Weights of a small mixture-of-experts language model, trained from scratch on English Wikipedia.
Experts: 32 experts in each of 8 layers, 64 bilinear neurons an expert, 4 picks a token.
Below are experts of layer 3 (counted from 0) of a mixture-of-experts language model. Rows are named router (the router's row for the expert), down (a neuron's output weights, with its number) and show model dimensions 112-167. Each number is 500 + 50 x the weight over its row's rms, rounded and kept within 0 to 999. Numbers have three digits each.
After each expert's rows: "comes before" lists some tokens at least twice as common just after its tokens as in all text. This comes from a sample of Wikipedia text that the model never trained on. Tokens count by the router's weight.

# expert 31
router:507474402449484585486488504456585518488592523500581439559449576568519525435579520524469523473519554539432506490504563520464561435539454587465563507608562459472464448461
down0:487538537461462484521556531519491475509555386482493470433608502522519445569406514535488496615436544588445462468513496438475505546497474509485518551431429519486495460464
down1:478531421555513546556483445510501330515515446541481420457531484559497512497512486535450449568512538508494481551500569521499525476464418520484431483458532468512508511471
down2:447533441494494461531564492531385364490498407535428542498476558398527407455508549526531485486451551482575587440502440539551441468430476505468516514539495473527517439470
down3:497518460556432483472489549518547501462488509452472412490557587421570463448435504552468477528550569439514518457483507521527554526611511442503523495566482486503635491441
down4:460502515582504554533508479479509481540584457467536422441476421492455452462618452537436445507502501483475425556563477422446464432491456550455538543486494450507527405488
down5:379495483559464497486540462535748533604555475460537498467515478465563557520564454487553539487490443470536408461482430523448504530536509479596461514556541461478505498552
down6:566549462540539515513509522465508524483578483484588472545566555569543500526499489602464501499499475455531441558443466465556586438538524464522522416535567535453471519483
down7:544437631480477433526467446421470520483502377498529489529514520670531499562466481534561426465500498556550483591593412518597465508503443517562479480469525407477443523545
down8:601484415498595554533433493442435538520608519482366495480475529623521493588467469465497440480483538573470475493522457492434485466635437582528533496482548584452570479461
down9:457462497430457539471477483440545484533438518416425527502454484544548560574450532488438546475511535550467500626480493417446474489480478567443460434417552496504466526551
down10:484611543513528526552485510448526568410460516561499486528554427525512422496532497449470449492521503474541516543515409472496430564485479466534478559536449528348508466525
down11:440460457597432483470488575521554437558402437506548510350489635489466591402507545554514445496566510524588458511538493533431415465432562399543491513470544435557487484482
down12:520533504427430431465582470524491498513518455453434499474481524463514469480484579518491589477499590513523572453479447457520504465498446494397553554481470557516535438601
down13:479578513468446485423483516397525438474573511540508496378530461420513484514481531439454509496481473574488490514521502512561510434489510524453472468590494497524499486489
down14:500507413524511456483422585526473545468464465469495502558397498519524504567453495542585498471456477439460489475534508514505513486521517422418468493508541448529439535462
down15:540569534406504563537581536539450465531601586496530489503487512443462518552482557576548478646565482490515565513432538469532569435462568482497493478519500539461509503529
down16:548397423488451481494584540568521600548456595458440508559536460431455547422403490498499529530506565537497561500466642468585483501479410528501520478483455502513432458482
down17:539455479512435491552557470505475412474572426440523513536519474474486523397478447527487466560545510553413423593466519426499521495612497465482512513499543498538434518451
down18:527491495453532481384407534488556562558616592456554453527446480589469571541397455572537509698467515426497412499543476466461541515569545440513510539507447468506490555511
down19:461561476504415541426476576479534442515454424426522591516508572486441540458503510528607507489567499494448587519446408466401423507534538486611518480483415461577584501438
down20:531546519415475569505410544578462497466463491469446552551541512504531492489489478432505473524486454560502468494505504505592584392472487584463436497509498573422525503454
down21:537442493504473449569500485516443511499489529480413511548497529558550502649467530473489500463512515556426392495539529515530526479463530563478467507469508452452434476452
down22:527576511462498509529443429461534560490472487490409488473472464528558526680555464498467557444499518497512490524543522503532386539543433524496448441552467456471611483595
down23:512590398453484497467531549419544603462470488620475516439502527522496487533394482477528481509524492486500481549495531485513485410527495553547553446534545553345526475445
down24:475539476542541483569587514485531602566531537597437496416503537415538507491484434412491504503474457573556543480438555508563522490477543474470582469549596536430512462481
down25:495419439401541451556482461465477501396481583539545491518567513478390606518480464369548574539534406513466471568444478515488511509492538477581513543524492531483477599413
down26:542506442521564497485488531462362504448535486530558537488435445574512511560430492534498523472452595463624502505524429541519497500461518512530559501475573476470583489413
down27:460550520498508568558499579495568532543517435479527487569474514411495517572535506467481522443383532416517409479542517433465506502456536550495587510487510504491460521474
down28:440499522362540454444500399508653454485508499483452596492600492502436451552481533466529520532462448479522401462545469540414562529530529567474528511522433486597449401480
down29:658445528409476441473513404464484501563498482604494417561458594511500476521445553495632502515470471498576516539455498502529532445441504500469563447480421472579598502474
down30:518506553469525525458481464469577433450513540527476496469449515594507451438503647427417541561552551491487476499435433558511489540580591555515473491546508544524531417549
down31:478480456468410564541474498454472545492531504520569494535466549500486484404466497604514510397527444527449484602532545454482548622467476456469545456573553484468516520505
down32:484494534467524467515549509511480487578461515389540550531584450527522458530450443486536437473461503525463545472593508592514563454495540482561452446589482498435515527501
down33:495434577440606534500518432542575568524510542506467623422466511529572563510503572461498401510490478556448480523503402516493445539614548524575532541542519479488476377523
down34:558502522481486449596518545419602475469529484368461481613551502453500463467500495573481540526511512492535504471493503481518505521600535486512491564545517462550520537472
down35:482500610432454437407541477497353393480541489464411450463547390443510428552515484424559466594395530505557365572482553486539528428493498601441419662432503501540432479598
down36:488480487510494526530462553485527463495488456457461527527417502527414452544554534504517535456510485519478501475534573413460481497556544519489487593560428503512487491446
comes before: "-", "|", "\n", "′", ")", "="

# expert 22
router:457624507549554494489501434563474479542486489455544397576443527435557524545521457440521479397449512533534523476524458541476557589541542461481547543518553468533537427458
down0:604478521425514546568476536482542474545521462545457459540445485542526530466509515472469573550517449528577417585456536444536522473458521489560551482513461461437405505489
down1:480489495604498461496437505470526427608526479392521458407520463599499493568557512561534419548490476508484541520614553485385429470512539539536477533450584470496502475532
down2:598543574534546455489554498438447494459512366507480447532513467425502434502533514523560533471494504499519511510532420533419542476550459448416530440546461480502493454485
down3:450465586486463428429507497512570427465536463510474439422547533415539547434515403527480458543573504569573548496390399488615528520480440485493472420474532509510588433446
down4:579436513476548552508575482515414440440548489447581493415574407529467556540491612553405470590537503444294459470470558449522466503427481430512462592533601497593519460453
down5:518522458501523545513498438529687540578511477610522514518548491483549636439545524453500485503512412515481547503420488509441522486487449570588599475481525490443475453517
down6:577469472533524452556462471421505451417560501492516460424503549396522540531512529692527520541420464541545507454452449496512463454452489557530427577513609494489444504549
down7:507431492575529532507469479475377470507543467472500496513458491616488523491482506544499353539494532454629474559561460433530446527554531549484550542458539486527503507438
down8:472613344558545532559523486498313476511555513519445492495517476579472496563485443521452503503500567553532540568475504499481511463550429552522492513555585523563560563476
down9:501435402388447485408502526442661444408534532489502464523482594459555508530506516504474542583460590498517508596558605485455533436559456621525532451411500582418443486586
down10:491552504578534618504477509470469505582459522440464461487476486516506466551562500524448498535458585388491558516487461554564527381498448523416474625543537500522477490508
down11:418488503570461486568497445553442516552528468497500510452493540483563446477584507609465532461545450498548471466468489606560445490407521497439493531492496458614495412511
down12:526528468450506463500563498472571491519566508482482466476492533501479506442495468475455534552421560543537558386509428550490532441509463500488470482508560533523521489495
down13:458448522604525530483464507473434475510578441499545567499470507532487566551453454482417466540416468531480525549389466531518502504449537469523478496491542543461459474475
down14:565560559472550444433416460496492578522442469409509419515532485515487581509499461472556534428482477438505481400513497522517490463468516440525469506527509511505393471469
down15:513445590510472460494458488474468540520500461541520496602458541540432555549517426483481510569509492561450524500473534498457499475494426561542385440525480510542450609616
down16:540555434402484418481506544533601484515506541456478435550504495523478596554432464536540509575511513492504495535471586476471610557529469487576451472504436463457444472574
down17:499499399534580542524506538489587527529546499454392509569443417470418437505471464519433544509450532457453514493498470475505553532604585514508510530497539515538565434469
down18:513419513472529527454517525508560556446594539531570509458469493575471487517432454462557496519511511377511436570486462450495555575502518393447539504430496448485532515505
down19:541548500561623454507452470389538474457516572436486461518487563429456409455410559439501537479512479415485517570471464440486537365565459464526427526493443521487522486440
down20:534484552546430576432426523636505506466573414451514516437461432408510456554559428485587548489400532556526538474503468546548624458595469594499536448435487503411504519492
down21:519502501558557490503530492532484426509506457545479474461500576497453535454479444546443504468539489605559489427546447505529504421450447519502458376461458576539460502402
down22:518518523481504543526527465475492479482450472483440490428439471404497507528437519449507499366515490459467480425561502543652469551536532425444410557609490537546528549576
down23:552446554614499591447477549509452565484509455481522512517470460529543559541475535524549505558503516419479458615542556462588567386488498535469470404457563500519477486545
down24:504537492611519472482483536514356572449569503492477507418452510400554519482533524525472521517470472513512491512532463562544567471485515489574468386466558482481415442405
down25:456468451387449439452515532475619515517522553528554499516452494516417470554508462541567510446565428573482532466571519543556499491507517513570422478485462576471535498515
down26:454504427574491513567518517438385544538526483564459500481468539543504476446461523480498519574493584488574558407558512523508460599506441457457513440496553489543512490461
down27:559492570584494563541450500422476467507493455519546477452472478482485510501541545495510516452577488341563494479593529419510506461462476468421551541490485426450491462495
down28:572535564436503504440502527498609525464540580470454463498567533455448503483551571495512581516524498401605499435523460499519608529451515560447500494503496472476530486440
down29:467524504560450478580543500477410499547381445539551452481346570484459522508454488483526480516470475532536588476516457500560470414497489480475451431439493434492519469459
down30:547476528535563506505524509554602497486594537523448480575541520512574428526508530509543541499464497386529437459491553501490478604577611550499510564472463513566507490524
down31:499491496492413577537413461466488537410589482544578495531475473391536517569436484597527493461483452464502575486557500506455469580492466456502619479507518475409459497384
down32:517545520486532501494503469545547482533478475458471500475457526507459491551481497518593512420539559555420522529597559569570524540573614485448470519476436453439430376443
down33:507504527441505365512519449549619520527509528470603470425514523500553445437587574572495491540534469585559498480530522536486452523559501581558511566436544481397494461535
down34:468480539517532497437370500470554456505491607531477444586525592538473533486517535554478512467462502521506561536514452542537537505483433540510488562554602463567455526538
down35:468542606548493490482465483459363427542492456472441414488557520461475434512462491416508506483404452533523491565530582523519518432464393624472494572495514535469492555536
down36:545554546476482457542535532521568525502465476452461486614500521540557536553537519497411559380492497481596459438521533477440655512532639470471506479459429531511537435515
comes before: "\n", " and", ",", ".", " in", " The"

# expert 23
router:490534487564515467475530439510474411502453500451460511503373524347518545534481424554521444447433461427508546473549524456523459503453563462509521553556443568558536487493
down0:533415455430469539422561504450577527529568440538502492534488502531490458461554539515485534588474565525561496533525493470544534501491456519594502476568461510507435505486
down1:512514486555563560478473473508518423596564484514551513488537429589532460535514487455547414495542512492510448517501576477470464436480522531578479523492521521515479430501
down2:518488547592532494482499420491508482545420409457467488513591635488547550388466592465477475490484579460535469411491471581585499495532488419557472466526540417569448423510
down3:536552540568487434414515498585445516546520502508403451461506460474628454498499443521552403543610557447557498527461438502524557514485457484469442412502485513572557467477
down4:477460450544487627501496449504482517488565534399599493464490476409417578507476552557408487507571419454387491429478499484444447453491484454507512573497524510606452453509
down5:525511486574444530441529506600807499517506500521473487519531500503481540487535542516531536532430527479540552508429512503445546486507473560619543451503543512518505566497
down6:561457537535550506470476506490595403417573420564529433488576453427518443443537593535413524473493518568543468471534560574471505454468480565397550515526532476493518484533
down7:437475494586516519520468455470365544559495548501532439502477499607516486448468533526485338484550553467660467533475450494524430531518437551535539591464563454569507519474
down8:515508466613606465576502420508400434564487423417370473520438531519528509550445518475580467476507533556564522524489475475450527461539405576525516487559573501449524439461
down9:469452501389462487435522503497570533364533500526450494510555503478471531549444501506529503488496535561468467610529618454492556477528477539431444445440507543537462563513
down10:444509570540539544467509528537483538480528512542477428501547415544518370451468561443514499489517577408507542514440469519535481465490536557502553536465479550391465576462
down11:452419523566477490620580506551509465525529401530493481430574541521493451495548440594501501522533485513555405493560441557468441534508447400490516614482470429591534453465
down12:460522443472516513477527475541438553513484440460517510494501557544501461411524433559458552440500599427524499510465529494529525431446509513470471570582538547523496497538
down13:400480466561453522461605514468564578497514478554561537496558532618475491488483471519520466538512488536514516550508558486520449486476528502491455474558580515456410493516
down14:464669463480556537511491543418526557501434580460540465536535514475496552522483424424570525484578445461504497504448526472511534565500586514426413501420548575493401592462
down15:545521496437520536523483444516389552485509499571553569512439509486456557604488503487504508512527422576474504470482525479471593494436435449503451418456524529532505547494
down16:546545420441560497488568518448529468494490542433503447479506560527479574530468515458527483587492554447493583435444565494477569511462474499575407451479556536435529453482
down17:528394394468522521537530490499498482487549543464423454557400450599480543439485522513503460540468566507445522483467541433431483509604483459447544479461543550554494503448
down18:503476472522478638469530441558575557448556526517555507495529437600470585581510466457538435565520523409503442576524597492517523505626493405501473524446538434508506517476
down19:498539527480532542600494487485534546457445545451489494455484521471554389486515578457573541494598522501589457484508442460536504458543533465575511437541414544526519471498
down20:594409572544522508458458509500461518534497539513442566512516531466593488457506467470583512489505519517515659509497624626591545530481442519442549512543491542470468540420
down21:499439521538524450478601582504450488527464540435454446486496520612545485508455521449459493390586470543488377516529509510556490492441497586517504527519491535555473492450
down22:530463526480518510493489374479504499473586509536507456474436485585506512586459489499475563442518589455576452479503430460582493495506508429548495426602483448557481540625
down23:536442487540551386528506439490392516538518515547482510493499520435517533559535449531599536533547489533473520473527461575411517526505478466550476498476539487437593440461
down24:549454573465448581453533522504346521525570524548476561472473490374508595547453477394521518554434380579515452498524536552505602539505515538487499507467501477499470400442
down25:474560538432465480542542410584482440463531450540566517464540467536494496482480510470528539616499419512537521506531502447474498466515466543647472483495499467433490490439
down26:515525541519591486480499538423476505465547462557492514385503453543543502487481496476562498553515501399525529636583461558525530532473510524548521567532590470546483500439
down27:539503442554433605565543467511524565484543527470586523522459476414397414536505509444462475522501531540541444505510591390484469481477572438412514481446541556465433543483
down28:540524442495540516419526469444667531491514570487436469473557567551502456587461546533433609552492482374493485516497452422549497507432458464488500566487506493574525509422
down29:494396518498438492422560447518435526522414425569558450530534576524492536434489489480553382505425415488516543537394527492598535508382609491432398495454468483560437615456
down30:455463540501519577400574536498624526530540527523507423534562517634516461508536543435535495489537543487482624518440439491555427582492568496499496482510485404501510572482
down31:546472424454476488518442526467608562469517495482559490549456449429509437506529513578512553455430513474560542557538503519459508497465507536516562491496460454483568492425
down32:490543535509533476554432501521503481433473465456412456465483402521475537528519524496489506436499550518417498567539559498482503502420597462461421475503414441435392550541
down33:538489481450451440555479459532402601467492418434545525476379471533552570498456467510559465613491476597563550470471493463481426492533446508528448541460444566460537481539
down34:529466463484465383495517476465448466436532487469468492549452524583509454486458483482542523531507570557514631559544502479476567506603517470513495621502542445507553541617
down35:483546612484543547432453464468388418473434424571473504482500431460520429465526540456546558524429499463563439559556451455545509430504490559410561565515544493511445509505
down36:460549434452522422541481562555544479521468506417396541515423532521508533502480549459541464426485492489513586525468483451436549466455556468505464511540494519487494500439
comes before: " and", " in", " to", ".", " of", "s"

# expert 25
router:445478543559517454512536491468499449492502490443513394441582480515577550509520460524425460614435615571467528432519482537488551555565407458452445401499518568526509437469
down0:535585478453569485534527513482557505487556487440481436461504512555538543571407502500533525631516457560532510508543457463457504552426546450561565561542539519430422496537
down1:540528488462553516497517474549576340481463387494520472496478409515515537496579523548475484530406512551506446553474581485520417488471560570577516542514503475518470528521
down2:463505545525492522564469504593368420504381500485474491506417543470539459542560561554434477415470490569539435496486520542560529454476531556511522537584467466466552479475
down3:528460573540514438550564508521505554475599516496485421449610612474540476483471521536571474561534605494506432499398474495496561467529482473456527477494477468561522419460
down4:544496466504502550457527437491485471554537531458535507483528557547427458403632477460440508506535505502464441462525452466414465515435569585522527474578531555547512411436
down5:542535499563467514460503471621717553569541572588494368435538497496586547457540501469469497488510511448539534506478499582445551467514389535638497474492555524416475576583
down6:526538506507417513425558482447494529483536496545536514546557514397550413515460441561405485554482535440501534528444454579439473433558543537498483428556468527432607416464
down7:444506470534469494468409455443421522546539525455448442461540567569481452490456464498556356543513532501578510521494449482530403578550485475566538579562471510539491522478
down8:548525476545523561490488477429403433590556492398458433505433562563514513559536544473513526494519405539555407516571572523445450470567416518501445524459621567541524510482
down9:448459464440509513402468471497603517377466474452370475515459561486573585545450543384552474477542547572516531535522570542444532438592495549515507431478459567515520490459
down10:452468505502590469533441469429465564437454469535492425435419490532529473553567591382451455474505593411567533487501563518559493487458507532488455496451527445532553505518
down11:500438533576484466530540549475559541575464499453518472478474522495467517502481475488509452492524516418535496497489465549577446460474493415548529562407481505547522392482
down12:518535448434475497441529514519519492517458483488488561480527495499508516441497457467481559484464488522543519474498452452499481424487473480498503545490591576513524514507
down13:518607501480510473469481563482581497505538504489538490543458496586458512448415470497501532497507434563571508543508534447568522414417504564497478469510422485518547454519
down14:519557506503578458488486500524496490507531451447501426533496568544482480484399479466536479532459463555498464437510578510471515464476508479458477514546518464610459636527
down15:527494434492485516469478519502319450513519532506554598585507454511467482487541396507558512475531533449502469469524554539465528470395497456558533605596479514443466453535
down16:503596464408418520447545476504509442533559519470633596548547510494549512547408554575468544479526425467523510514544560503528581546526521541536415494545476408518508548518
down17:593403448426562555458511488517487377424532523449452513468559483468530533514471596572505556489473507445488506524476499449466476489656447461493520499531562479558496565484
down18:478542517510554518389489599430605554531546494539541437454433447511524484505504469494571452544498531431582415472534406512413520541552456514423454493540512518533446528481
down19:488493478572498485519558570500496519495532494458464530499420514540530427449510558424571414433499536477511509409525435476369511439546558431503493520480465481452493429480
down20:546457510434430479508483581508472547567440508560499489559483569468478536472408418517498466515492522663560429540512555474534570429496502527495527483427590560363537537471
down21:514454505531595539550468466550409449478498523459410447538466462483560509569462496495506490395524553539470415507523418575603548475449562511538478552509466526523550459453
down22:559546561486416537567545418564496513539502473482509538442459556535507437650526493482480520525547533512512408493491481484570472463477476364405455491654522477483484452553
down23:520460519490486546476382521503402510484535545631498559526451456533475479499491494515499502522526490566561562579539406561524511521522456421443467466527501538412469546553
down24:493517532485453490498538546639477494504522537516528547492444446518530432562512440504502524477525498586512497510472450466538551469507595549525515462521472516527543452466
down25:438453458422540467519528486538547428536605497511530543398563493474463533463483518564554493533508441547435495495515486451465481487466596477515443510446529560513446568522
down26:485560462473594517400507445503455517437537600521491490539510428588557611524577497504506530611480521445493494488495470567446493523510517538529511482513541444438486499504
down27:572444525495470529497489568508589503460495593461542451567485445551437494530535507498361508544486485461517460427525443469492511457501492590485552515456446499530459513509
down28:580623541415587483499507487569615547513533490469448442517564479438432496458496590523505477533490447517642441460515421518447487528487448569492532552523417489565541459528
down29:526508456540352467525507463521463454556445459561576565462535502492531456578419479512473454534540397570584492492428490499473472458485494502464582484535462516485494465401
down30:470528491414552561481566440461580539497498516564486510457508553483543490493408566518454597565510502410509443493497461452562490492505477495514512562532496548507462516590
down31:506463481471478483528522473481539572477549515472542493526511441428498460509395428518549509470546498502492469474516416579472636563429500467489494439527496533559520433474
down32:587624537493543546488479500576584497500457493547426434549512530490518445484546514530539395417542449504495464434531498500477487476457494458494512492476406486491488555416
down33:564523562480461491482517385585559518495513511506499564381486517554543543546493519531516519534511562521553552503471487523505454492516506593532480583474517444484466459529
down34:558428564483446482448466533530603495491570574435488570641441553612506466571512480512485574464478485487566485539476505504501517537566455488455553447545552462519555398520
down35:478591595448514465447486545443389533490436471444447498535539529383556448488498467387496563506541466452538432521528514368518527442543601549471545451513533522474445514569
down36:476542434572592499468581493482614532463513428421459417455516542567455497448540441473485502432475524451488541498428515552431592524574597458556550476486471480503504477430
comes before: "-", "\n", "The", "===", "==", "In"

# expert 14
router:451473475578550445524615539559476509526538443480484515523615606440542465462534431467485436531446558548511491485437452580578466478564501457432540524494488458457543463471
down0:540469505500588493571412557556556467518520511507451465454478565533483573475475623492534433553516551496525377537390533592514438505492550430418464592549461545498410443477
down1:547475457569544537476485457490523353575424411514558458507547435490501526463539513509545437526421514476474515541493503398529476458380538493547477599470527444465505553522
down2:484537514575520605416506566518440505480446501534480481510457479407518410459420512551515510465453436487575440497468480508500455550471562453497592493484511438504543467503
down3:501513516543470441441535490599571543513448485543502399483446509440486452436526482459445490498553585361513460515519427449601467469465445521543517445593429467543522476474
down4:492484565575469620537548476428539481507508496393483485441506541534515479443568573558452463518568468444454415475422454477501387480464464465476560535474489516517459507544
down5:379550434432436506464464442552725531516500425549537467411498531459492516472559528536474481532547489471574541455536515544415489534455470487590472490547478443469431434454
down6:511421560560484442474420547490603442443555501555615444526544498517606434481515500581477527532491495499435487450562431517476427440518517491499470584513467522393509491551
down7:454491467559520525528425551511354490523580525484465502475476476600484529488426553530472339543505566529569575512569509521475595522509447509488472498485484512525503444434
down8:517472481467494623533483528433456524532504518487465448488509414513496479559499578481520460398541523461520495613477521549407403420560426572476466570493496569494432529459
down9:542434497470443550424507462436647563460492519477461499527502540488521471522508478395521507595579556476443439507538509496418498451549417545503444504484526447488465486447
down10:466515460518523525655405530423479517537533519488437445453572476543493489440567576448471389467478566418517595510509524438526499553470523445493442581436519571519513528500
down11:444476507498472429586588512477546478585549452526516518421517545433531485557503479525531511471559450566516566527556400555468461593431531326515562520400453529527511479506
down12:483519450437530511432562521474520528492518468489496490504517527512495493450458492533450577506496425573489525414470398472476500466496519546522512508478607602506464528534
down13:479491486488498537454454442442472483514530454436457538535455551508445415479467518409434575605462405518401505554435548445527533533494487472510507532515501446593469469481
down14:441435585570497450393485510485501562551461468407531496507565453525495431480517379473610555481511501420582548431545476483505542528439486375411525484488500463551412600456
down15:523457592541505473502499571501353491520506453497500619516403490467496486471523529466503562499535417619527520462590464497461414477484457479432520469472481511441537529523
down16:469490513479472538453530542465622503505455491523550495540457542391387534504406507529498498523499377532515580519521562434484551582515485463577484470491428458522504610506
down17:505511416426511448543545521528556369542547508375429592486521439512439539473473572530448537474538557571464501564383497461465522558577520450503453494483490551490475475447
down18:479479490530572538484476567511592567564519486554538529481527474553481534527409503441547493499427446367505508520511506399528513468619432475467530552523489474526438504560
down19:446428501563554529531414531493520453467461477520550491555454462493441487469565465506544510517513492451612469441550431460354455521516519369477481447516384495520483551493
down20:461470529565528590396455518582414490516506535502470555558528450524564576538454418498467553553478573575469563521520505551504562440558435501478505464461494625458532548509
down21:495486451491503548395603460543385541532527495455438550497480504444455429555393547566464427465542558692451487487516496515613568470532454565573450497507444471528461478463
down22:499538558483484461532574416559520457533444345448484479482422450486543567538433538434523518450428485479429477506530529494638536488494534430478497564530534465506447426600
down23:509475484536492593463453560487341507463446563555531526561500407548570558511477508418557587511533501512500530540439532531463528443473534561510510506517546522504511438514
down24:522486509580477500502503435569429515503501505562559483476449452469534506523530451530413478434464479469589520523529521571513503439485448542458447416561535541449480427474
down25:467493425438449487419570468508529530421509440505482567429515434521436471521481543514533560493451455581531528542539535502490533556461504526613464540527475521471496582446
down26:524523512447569564572557501517393495486494545564520480504480490554528578409518485474454554535410479479568526562550506545603543485478526491504474494478560532601494486489
down27:483433584669505539520385433430533554485420478504572423515493513429477527464628550489495500452476451265497494417571509394504497422475507498447560523523508433548508491507
down28:543562488425504452444469568500557461415510498581580441523551505488528536515545521526518534427456501453543378460539498574520643510499460524496547493462477476451490483468
down29:521552454517477569419455449573368483497406442581482516568435539441480488457500540501551457488472420555488497520605462464517519515518508457487529485541417447540510468476
down30:571562448405492521554538502478609448430555510536483507508521523483551480458484455436473480550480518435465439479599487503457476482472539480533477481564471421501543526516
down31:401546470460519505571531448461503484494509516546528444515504547561559388445482477520542596461508405518540480559482489488496592498528555501448565441519488449603529565447
down32:517447512458536437527527472507524485543467543457534489566434504466564435577483472472501509479484549602446573515503540605523561494463509517475526419528454494443438508489
down33:499495361473523486538431481562487502444444443494495494404515524574555645516501451515461553438488558508571525436540545546525485521613542582595567482532531554445473461540
down34:526498480491466476455516502431603443488503497467470440633499528499432493478420536580518496531527457584479545613546527501600458492628513521525415467503536472532437525539
down35:519566561469473518479457574489351488480459494516497475571489553471508480423471516469525441463437454488544410442550517492533441453529394608499481545541536528510490545576
down36:406576480438425503586554555607454498483455555447447490537486428530459459549542491467479585399431485513505537447518582507576538543448551406423460490438443585487591682466
comes before: "\n", " The", "-", " ", " He", " and"

# expert 6
router:531471431476466497447489430512510376497453422467462510444579594519527509465488558554557507542557527538542527493501542525585389514560459489520401497522513564480551447496
down0:507434466424556475514524580520579490525441513501449494470502479552488508440497510503424477554520467533547447471500537426360514461501587627555549584450490480434403532592
down1:551553480477493538392437563560472413522466434472565577470511464524526426547526576556471474473446546471517491455530459396542477528486487453483469576538482401531467489473
down2:494533497603479552508535456583407455485416392464454552471552560484504486509547559500531449435498545521539456488470593524581494423472573426419552517540479418548472450411
down3:572517553597533462498455531522593455461478495492478417512557457465518456451540484535587417553524605465561471526513462535561469534469435446479507396548529529520536475474
down4:483533508542471548565574487532499522436497433427618495397556515574417486520520558539447475523474487431396496489533505456518481470475468494431483534568512378485556426468
down5:462483476556438505449558467505731576564514492532548443425554511504522549488562516509503472537506537451518531535433526483459486488452393562533512519519516466478541520580
down6:565554448522508512500546523491524577475514497458672462515521583553541542402502517464561481573415445483463479550543538470477476467535475556524426579575566546483491417455
down7:430442518561548528430489432463413425470560456465522486404502492593467498461499451432544370500501569534621540519467499488551406537510513486511521515454445424553569438452
down8:500625437534476550567457474468490524537537522393475479508552538511435483539496540510483579603492464548517460498568470480468396457586470555539468584524528610530549483471
down9:531453493464414407408500455497636481495468506535365498518468540497547588515424522450560500566567607562471481465503525543424471460514467553487483492485502536534441491512
down10:488490578568519525590508483495558475461524495521555487423502526518532449493550559347466417496538589467529565493517527538514405469461476390462507534491503477388552448506
down11:523465488559390419547492478462519584630461496536565498422518549467538468492533548530558559586584534479575526553498437621470430456407508418520591544449529571551504553439
down12:493542422475526474453512521498550528501503462477486492444559562518515513467501502455466498466447509475534554402514458457492510436525479498513521535492575608513539540493
down13:407488546472514537417435530470478457498517512516513482492374553543480443496482533478464475430438479552448520477550520485522516501449484492499500510439438415506437477485
down14:425545511473541482482507497480527519546463505407451425584499573477470537424455391469546528513454528504512483439478435512429441498473521518411526455515507557533420553451
down15:515469487556526553504532599510411500409557508462620481518439493441502544512551456444504553522401546475471495514454575494441473427531535512513587472523533537530456446533
down16:483457461453533422552575488518560445502498560505537546503624557518441528485500627426469454492586484599531491467537605574480464599506466501536493467516480467496426406511
down17:555417435515435498488545471505449520570544523461492529469475408452508408458527515492510489419480547508421468488553515451468578534527445508570476525491551541452502476496
down18:537492486535523479440473492489613593468467523538546542437402522602497520470498347503535541415545586475520464540560440458417491504566498459539478490534473457462464549546
down19:517475525533586568535513448455560419517514502483490478560459518436518591510505524457495503524542522454501511471451484510354508497540513492477554435517451482479508471505
down20:503521543513504538479427571517407439465416493504439603511504486444610561542522470530482495459479599551508483505485599475548496477539501512472463495443462531492477521491
down21:558541499517584530538518411513391465500469429439474507497458503500492496462492409538454531411456488640417403487560496509572575518531557546521509563426461467617569444444
down22:601550573450563499594508395503460493477462397428432545475490508585492513514492514513491492459530517485566498470459538467546430543457537381452396535539489471551540532558
down23:544576512445524571426452401510353508500480484502449508432404515498535552569486459548511522426522536532578566537451466541569517516462593609506513535484492541518472418472
down24:577552514525516544501431519594425487499564454523486476513528462534539543539451447488445509406486517662551477468396488541469527448501538512485519497604553500468541367478
down25:492445416492445482452557496492432497496511505486457500452458553516491470514525431486484585506489504503351521531603463562506597496545472456558464546455470536464498523469
down26:506507498428517537474471470486467425404525509639568476526487492456614567521520476481548574505481507418587503524548514497469390561490626492452564422435606363551445557519
down27:461498640525465539604524453520515483537497480432541512574500456479411544523531540516463437603508486376552401464445569367486497454462436518420461493516463417518530543492
down28:613548456470484453459551430430587505479554527520469538493576483473460537591453514474419541423502512485510443521494437485519532604533429539543550512462528529546475418460
down29:471507514540467520492513403557394457521407436571516500467589559506519470532485499451516489472437481578538502503575652472574446434436441490379454448463457424600488468451
down30:484473491420475530501505516540682609492541466521461506496498530534572420422465527496441483516537509366503491514531523420545479451519461482554493539543497519522503543596
down31:380481417480541472545512495481499483431512527521543447517424492449528561399401435491483488374423507485489507493508496520435570591469541463476542440556502446511512565480
down32:490547546439558436514383462554469450518405547482528465670497431476469487525409486526446465473402478496369543512519495524519594522535529566467474446441462515465453526465
down33:499422484527462531444473448542532538511544420486468532284459511553532516478564465492499489509537570551601540527472513482554409466555488465577532569613524507432573523559
down34:579469520500514537466496570481553479465519544504533486519447495541475506544436429512543564518479525436492559620570444458462522529580431528511455581391571477457506547543
down35:457546542466508510475550524537353506501492465444469486505465458561516389443475488520545496474412457520557399507422507429472497494484584576435610500486486493497505459575
down36:459408510494535477531480567475594566492492548450505491487445470507378471504522465508498560517431529500456569484528401434440596544536488462417404528506485432463490567495
comes before: "\n", "|", "-", "==", "In", "The"